config.yaml
n_layer: 9
d_model: 256
n_experts: 48
experts_per_token: 3
d_expert: 128
d_shared_expert: 128
activation: "swiglu"
moe_layers: [0, 1, 2, 3, 4, 5, 6, 7, 8]
router_score: "sigmoid"
normalize_top_k: true
routed_scale: 1.0
balance_loss: 0.000269
balance_bias: true
init_std_router: 0.00826
lr_router: 0.00167
vocab_size: 22585
norm: "rmsnorm"
norm_eps: 1e-06
tie_embeddings: true
optimizer: "adamw"
lr: 0.00149
beta1: 0.9
beta2: 0.95
grad_clip: 0.5
batch_tokens: 65536
seq_len: 512
train_tokens: 346600000
steps: 5289
dataset: "wikipedia_en"
Below are experts of layer 5 (counted from 0) of a mixture-of-experts language model. Rows are named router (the router's row for the expert) and show model dimensions 0-255. Each number is 500 + 25 x the weight over its row's rms, rounded and kept within 0 to 999. Numbers have three digits each.
After each expert's rows: "comes before" lists some tokens at least twice as common just after its tokens as in all text; "comes after" lists some tokens at least twice as common just before its tokens as in all text. This comes from a sample of Wikipedia text that the model never trained on. Tokens count by the router's weight.

# expert 8
router:499513501425525490519464491505515490536505519530469473503505507517540529488486506463531538484476520503487510481496507466536523510501503455511523512510521492466512474513485489539493499475457518547502457493455470493466494487436504502525529512480478475501486473479486497535525516515514514514470530455504530509495488477541479514498539517513526501507481469540529445540514530490504518510455487502467516513508491519502519487528510527506507486514455508488498518523538523528486481495497549516524490463493473512534512490490447501493540508504507517487472492452512473481523575481539481523469534494491492495492450483507538485496489432440517488464490521471563517528466511484521489495484494564502473479524461506494497489499481484460512516467514506528525487532509495519446488538497483
comes before: "was ", "of ", "is ", "were ", "and ", "are "
comes after: "The ", ". ", "the ", "\n\n", "where ", "that "

# expert 43
router:509529532462490484502472482506492466507525466496503483476483537519553485454510510476522508490495531514511511491513498503514462495492507448526518517481540539468488492507486535485521502472450496517491492476451505481494469453484508515502493465463522506506468457513510519520484488532486475449508527471485547528493495495527483522508474507491521521509473443514501474560513502518513513490508490508479527517509488502474520511543487523506504470503503492502476502513512488529502495466507498508501458470487501503517497517485441524494527517500485518473486467473504516499517584471533480496458551563494485520514461475480485458506478417445501524483470516493563488531518489492518495471493502518492504489541461519494487490481492496448520527445468477514500487521481529451437526507523481
comes before: "| ", "(", "|", ")", ") ", "– "
comes after: "–", "201", "200", "202", ".", "199"

# expert 33
router:493565515441495508478490502485474495505491474538484484492499531496504517470480516462546527485499527513489512519528487500565494510553504468504515485481507521468536487498476514505487511482486537492515510457499471463474503504504526513489511477471479514503500486490498490530515496492521542465503482478515527523516505537519502536517445508524545519493490483532507473507481517487560529494484469490492499482516476552484507508540515494470492429478519505472497546527466504534526485444500513516504463493486467477522528501495450512544532523468501479495509475473510471510482598501527500515516527530495521496517466493494516474518466449505521492473455530477557514525478483500509492483514512528530510478456465517492479484492502486477476478447483490519519480520488477508439548512481503
comes before: "the ", "he ", "it ", "they ", "a ", "she "
comes after: ", ", ". ", "In ", "in ", "However", "=="

# expert 46
router:491520536494454497515485492513489493493517490521505480504508515517524481470513529467532531510472541505489513491547489483525489509475507489495527502481518521461526489515472478514509514495480509490511493492454498480507473497484526502527503483476505492489495473533500476532497486525479465458516497463485546534517495500550506519488479513528518509492457483514514440559518532516553484500502505506478484499523489518504515506519488527515550475485464515495487521557517498550533515442488527511542446490499500503513537494475446486522532520521472500490520480482507468493522606493540485489454527477499522464514446481486552496501488449465524515490512559475552516528498493522486500471502505515551507505502483544457510476503499498459505528457497483535499494513497514447475532497505504
comes before: "| ", "|", "\n", "(", " ", "– "
comes after: "| ", ") ", "0 ", " ", "\" ", "1 "

# expert 11
router:493518537490485488503483474513471490509495500476467461525499512502512500467502511446548536505481529517499518510526494506496504511489503489493523540484555520493533485499480526526506463506477500513500482519469491500476487504489525539516513496491520511511488482503498474508530515474483484486463517493517539498498511523510493502472518529479551508493473471523516484535474524520537516458495507473475527508500470519491522513514502503506518464484491518517497475533489513517522505498472488490524474500475509461504491490463415498510517525526485515493502474507535510456502517492499484483515500525506527504491460457490534460549450390467541477414470517502564495516474472504528478470502518593529467506473467534499465505521509470479532517493466514517495479503474496452482550518489494
comes before: ": ", "\n", "\n\n", "N ", "by", "us "
comes after: "- ", ": ", "• ", "op", "oc", "i"

# expert 42
router:489509572420511500539507512475495483495521507525473476493508502537564476495487516462539550489489513501495501510525469510526510530553506435504494487473494523496520493533489523507487510486465448523482482475478482521497510475513504505465533506528525501511471498508487453561498506513499552503507548495507506512509504531558477470494497509533516503508490483513492477500504559489494509474454518495497490506514489525509512531537568514498528486521488496484463521520517517554497509438497493521517420512486494486504498494472448506482514522504474498481489481467500507500497557516554491494467549513493518503504456501490536463520488456481550525485495511490518506540522499465494472497491521565512495491507488513486527493506506481471519511491506502525532485527484477451485506507519495
comes before: "- ", "\n\n", "\n", "The ", "==", "In "
comes after: ".", "\n\n", "==", ")", "===", "\n"

# expert 7
router:492516548507457499511478499492483533487541511531488491489510509507525507497513497499521509490464530494497525460507474503526491487497517421509514510479547528496515492505461522509507482499502444497510488487479467481453455504472500516491505469520484458491478495482514491529527482561480498441476498505501492530527486515550491518501538485509479507477498449523480495528517523504541524523482513487476494506479491517474501501503519495548527448491490507477486547504522546551502490449520519488526542492469503506530517529477456515489536515506493519481485487465526512498491594474562472510461529490513514474494484473474533476501443462444555530468491502527539479503475461526529472467484499512541481492514488514499488479489484462489533495478506482524498479492480493537488510498479518
comes before: "the ", "to ", "a ", "by ", "in ", "that "
comes after: "to ", ", ", "was ", "and ", "he ", "also "

# expert 24
router:490525502463475470498490502484482460537512509503508466522527509495526499495477511484516541483507510477506484521525490485520505516477523421527539497503526486467512475506474509520501497495453498513482463487475486468462517485466506504516521471484517492495493472499507486504520494488505502507488518463501514506501477498485497511497496463498550501514480472556511448565532528483501500490453497498473491500498500525465526522516519509534522473511449504492473517502534517533504502500474511551517469486492500490518522518475451509485529528495509500462494491472505461483501567502568488555427529488513502488483456491470530508509521449455515479478511517494593531533482499494478493490472541539509527483491474469498486487472467465480526519459511468498527492540498477518429491508517482
comes before: "of ", "and ", "in ", "to ", "for ", "with "
comes after: "the ", "a ", "s ", "his ", "their ", "an "

# expert 34
router:483523529490487501497464498496505460487522474505495490509486504529524471475507501418533562510484517507464541503512493508501464496498517489520521493476506516496519497487506504520484500491453497515513466488476478492479500507538502495543531505504480510498522466515513492500499500531496539455506532499488515541484477521520506512511525516485511529481474457526484479536513503508558510466483527468501487500507488550483483517523528460527526476522484494483503509529507508541489519447504530487488468495468494497527492508492488519509521515497476498468466481529536461474507596524518489532468520487521529509523488488479550500513503396498533518480464500497552505523491507517499499482492533542514487493504498533468493456475479460474502539449470488517495479533448522469428517502524519
comes before: ".", "\n", "| ", "|", ",", "; "
comes after: "| ", " ", ",", "; ", "0 ", "("

# expert 2
router:510489537459479506473470538486494490524513491535497481504538487510533505452477525429493556472505524526517529502504472494529496533497470474507520504519545510485516485505461498516508490465482478486494487486487475467473492484542488508511520485492491530492512460512504489502538536528486474451482501484485542521520464512513482509503489532533491506500472455538475474546530510484494499462496527487514488527486487540491528506542540502505511489487471509500505508531519506534529515452484498516504455470457505512521542508483475535486535522512505507484479468489503492483511586518521498527462545491493498517495456506506537507541452441460530519491462544496570520532486502510493486463478523544511495523509488543516489473479497475467497534483501471517502473530468501470468536490506530
comes before: "| ", "- ", "\"", "6 ", "4 ", "201"
comes after: "| ", "\n", "|", "the ", " ", ")"

# expert 6
router:500489494516496502501509517491513478495507508494510480512502486503527496484507490439555529527451509523522545478529467498517484515515517470471521525480533494514502501510504543520485506521499515537481488493481484447479475492529522505501521511480504500526516485506483491531516504544496511454507555501533523532483503474548506511510495514502493542492509474555517460567523501496564515453498499512527479477511460542469516553477549506496514473518468502483526537521508528543507524452507507518491514492479487507504507513490478517497516515497461476496519471485497488489481591530519494522472522542534532496506471506494499485511489410458523525488480508505531497526471530532477454501495515592530501507504502507479496486502477472493503494478500506533541497529483496452457515498520508
comes before: ".", "–", ",", ") ", "; ", "-"
comes after: "| ", "(", ",", "; ", ".", "200"

# expert 38
router:505509547484492503531502485507507493472531487521501474530487518496529506489489502472490537526538490500471534485523474464507450519507536459529503525503513496462515503510470546514494503471467502492509480479485483481507500489484497490463522493479472492520498464501473479536523524521497487423483549466523527515493511523509492476483478507483494493474474498539490480532496520527572489485486517501485493520525477548473542486519524524505518457499475497474476514526509515532496545469478519528487459480470502525523513509517449488514540498504506506504481509492544473507532569494597502556493530532479513508491467498511516537522508438464530531453502516499524494521493479505478494463502501516503499465473504506519502493455488483474547547453475493504531510522513528457470514502478528
comes before: "the ", "a ", "be ", "|", "not ", "his "
comes after: "| ", ". ", "\"", "'", "Mc", "W"

# expert 32
router:490498524475495479511523456508500491486524508521475493534483532480511511479484523484518514500458519501484543474561527479527510520460520445538509503472533486499534499523487504525514475479445477513523476485458465473492516508451529537509536508491482454502459479517495521572500530525484550489523518492479495533535507483509507497516490492503499538499469492513492479533507527485538520486488510494477507524516468521495495522514482507491528476511484462455492502536499496531513526442498510498534462473476520522527479513473497493512501510516502529485502487479486479477524565501522510505464531505491531515462467486502514476500479434473553519451485492532555489533499455484524497503502522568527495496512448530489500500491499477450526529444515496548470485522467479485495493482507520
comes before: "of ", "in ", "by ", "to ", "a ", "for "
comes after: "was ", "is ", "a ", "as ", "were ", "="

# expert 12
router:504498554451462492494486508502501499500520481508482455517502500509521512487501504499539510521515505503494517474506476501550475497541498508523515524499534467512534468498499520538489504515462457522499477476491502488473503497527534534488519484517490479511454479515475501518492491508504533475486515473512508530508484538557506509487470501509506514501488477531494485510498507493504533489485502489478504525511484522471524526519527543537521452504495488476477522520509509586524506484505491527528462485493498491522535517499423531493522522492522516468496472475489517483504567512521508527444525534501517524512479524490536452518427461485555513537474541497551492559506469481490500469475530571497469495521458518524528481487519462484521530468489489539529470519485491451512488531506496
comes before: "- ", "| ", "The ", "\n\n", "In ", "He "
comes after: "|", ".", ")", "==", "===", "\n"

# expert 47
router:519480534500487485509471509482508484533531515515492461518504494505538528474525528467535525497520533492493537491503451472531478542479507454502515522521492523480505493483496521501498485471461481490501473471485474474458454483484503493499513486499499500509463480505498515529546502534508540463466504489512560500491496521539492505493473501543500538502466477531505439555484517475514531473494501511499509512496490532478496522497529529520537471506475493491485525544476514519506482480501534480514477505484486465530507514495489512525541527495473520461480501468513473473519564479547464499489567527487491526501467500490515506528455445469545500460470530496542457519494475538473500458489508525505466515489489543473474473481477471446495536470478474533486485544486512465455524501503500
comes before: "| ", "the ", "other ", "States ", "American ", "first "
comes after: "|", "\n", ". ", "to ", "and ", "\n\n"

# expert 15
router:509512538455521492530516483486493513502551523478500480518494529523534495472486540467492549504476506501467503522553462483505495485506522430495498505515528513507487489510507514534490482478485487502504487442473472506473508489458513492485509503490513477516484462519491501540501509549489540494498520455492509545508503507513507476472500506523496508482501464537513482513522546473535530478472481519461520481528473527486502508485512507501492507480504516471484529503543530520506502469475504495499468501474459524500501492500464526455520553497450505486493480499489462515467565483517515486485544504503495501516469468538540478461455410461518501435487503488544528507492469526487475490504481554486494482501492522454513466452503467447501487482477474508483498502478457498444490483484512
comes before: "| ", "|", "\n", "; ", "by", "|---|---|---|---|"
comes after: "| ", "|", "; ", "Votes ", " ", ": "

# expert 44
router:500484509475482486494473485498503487523544483507489487485520512511495493463509521430552539506485547522497518477496488491499493521503529480515506520505553484468524482508499528558489501446481484515505498481457501489509470497544520487546532490493505499497476464537505501484497485501494474466493532487479531536496479522544493537489491504541521526483476477524503471548533500492533531473499513471490462506527505523503529515540508550524530478498465521502471516518518510527483523471494494477500489473488485476530491505487451503497516527508466505485474457493520487475520591486531486499469539533494539490498446513482511489528481435479506525455485552519541513530500498522465496489508493577511478505541488552462500476489480467478511516480466488541530504488487494484449510516507498
comes before: "| ", "|", "% ", "(", ") ", " "
comes after: ".", ",", ":", "2", "0", "6"

# expert 30
router:511507503468468488510503472485495496516522487509547475518517516509528493484484504467529517487495521520496536494506496482563462525561518462534520518514535538511521480511486537520499504499460498489515478498470488483496482490488498506486496479513496499498507482529495498554505485515506468489496484489507542527532497500535487494509522508486484517480477495556474523552526511507522513468531478526500507508516480525490521526534489499452508467505488507513488527496530528490531485459475515521486482488470507488516533524504492520516516524489511516489477539497497467485513595484485484520433562529479518505485468505505548479486482420475517524482469508480564509528490476490539500493472537536503491475490491514503469471468481482455503480482501469535519482527492482421444565487538491
comes before: "0", "5", "8", "9", "4", "6"
comes after: "(", "in ", "In ", "1", "2", "–"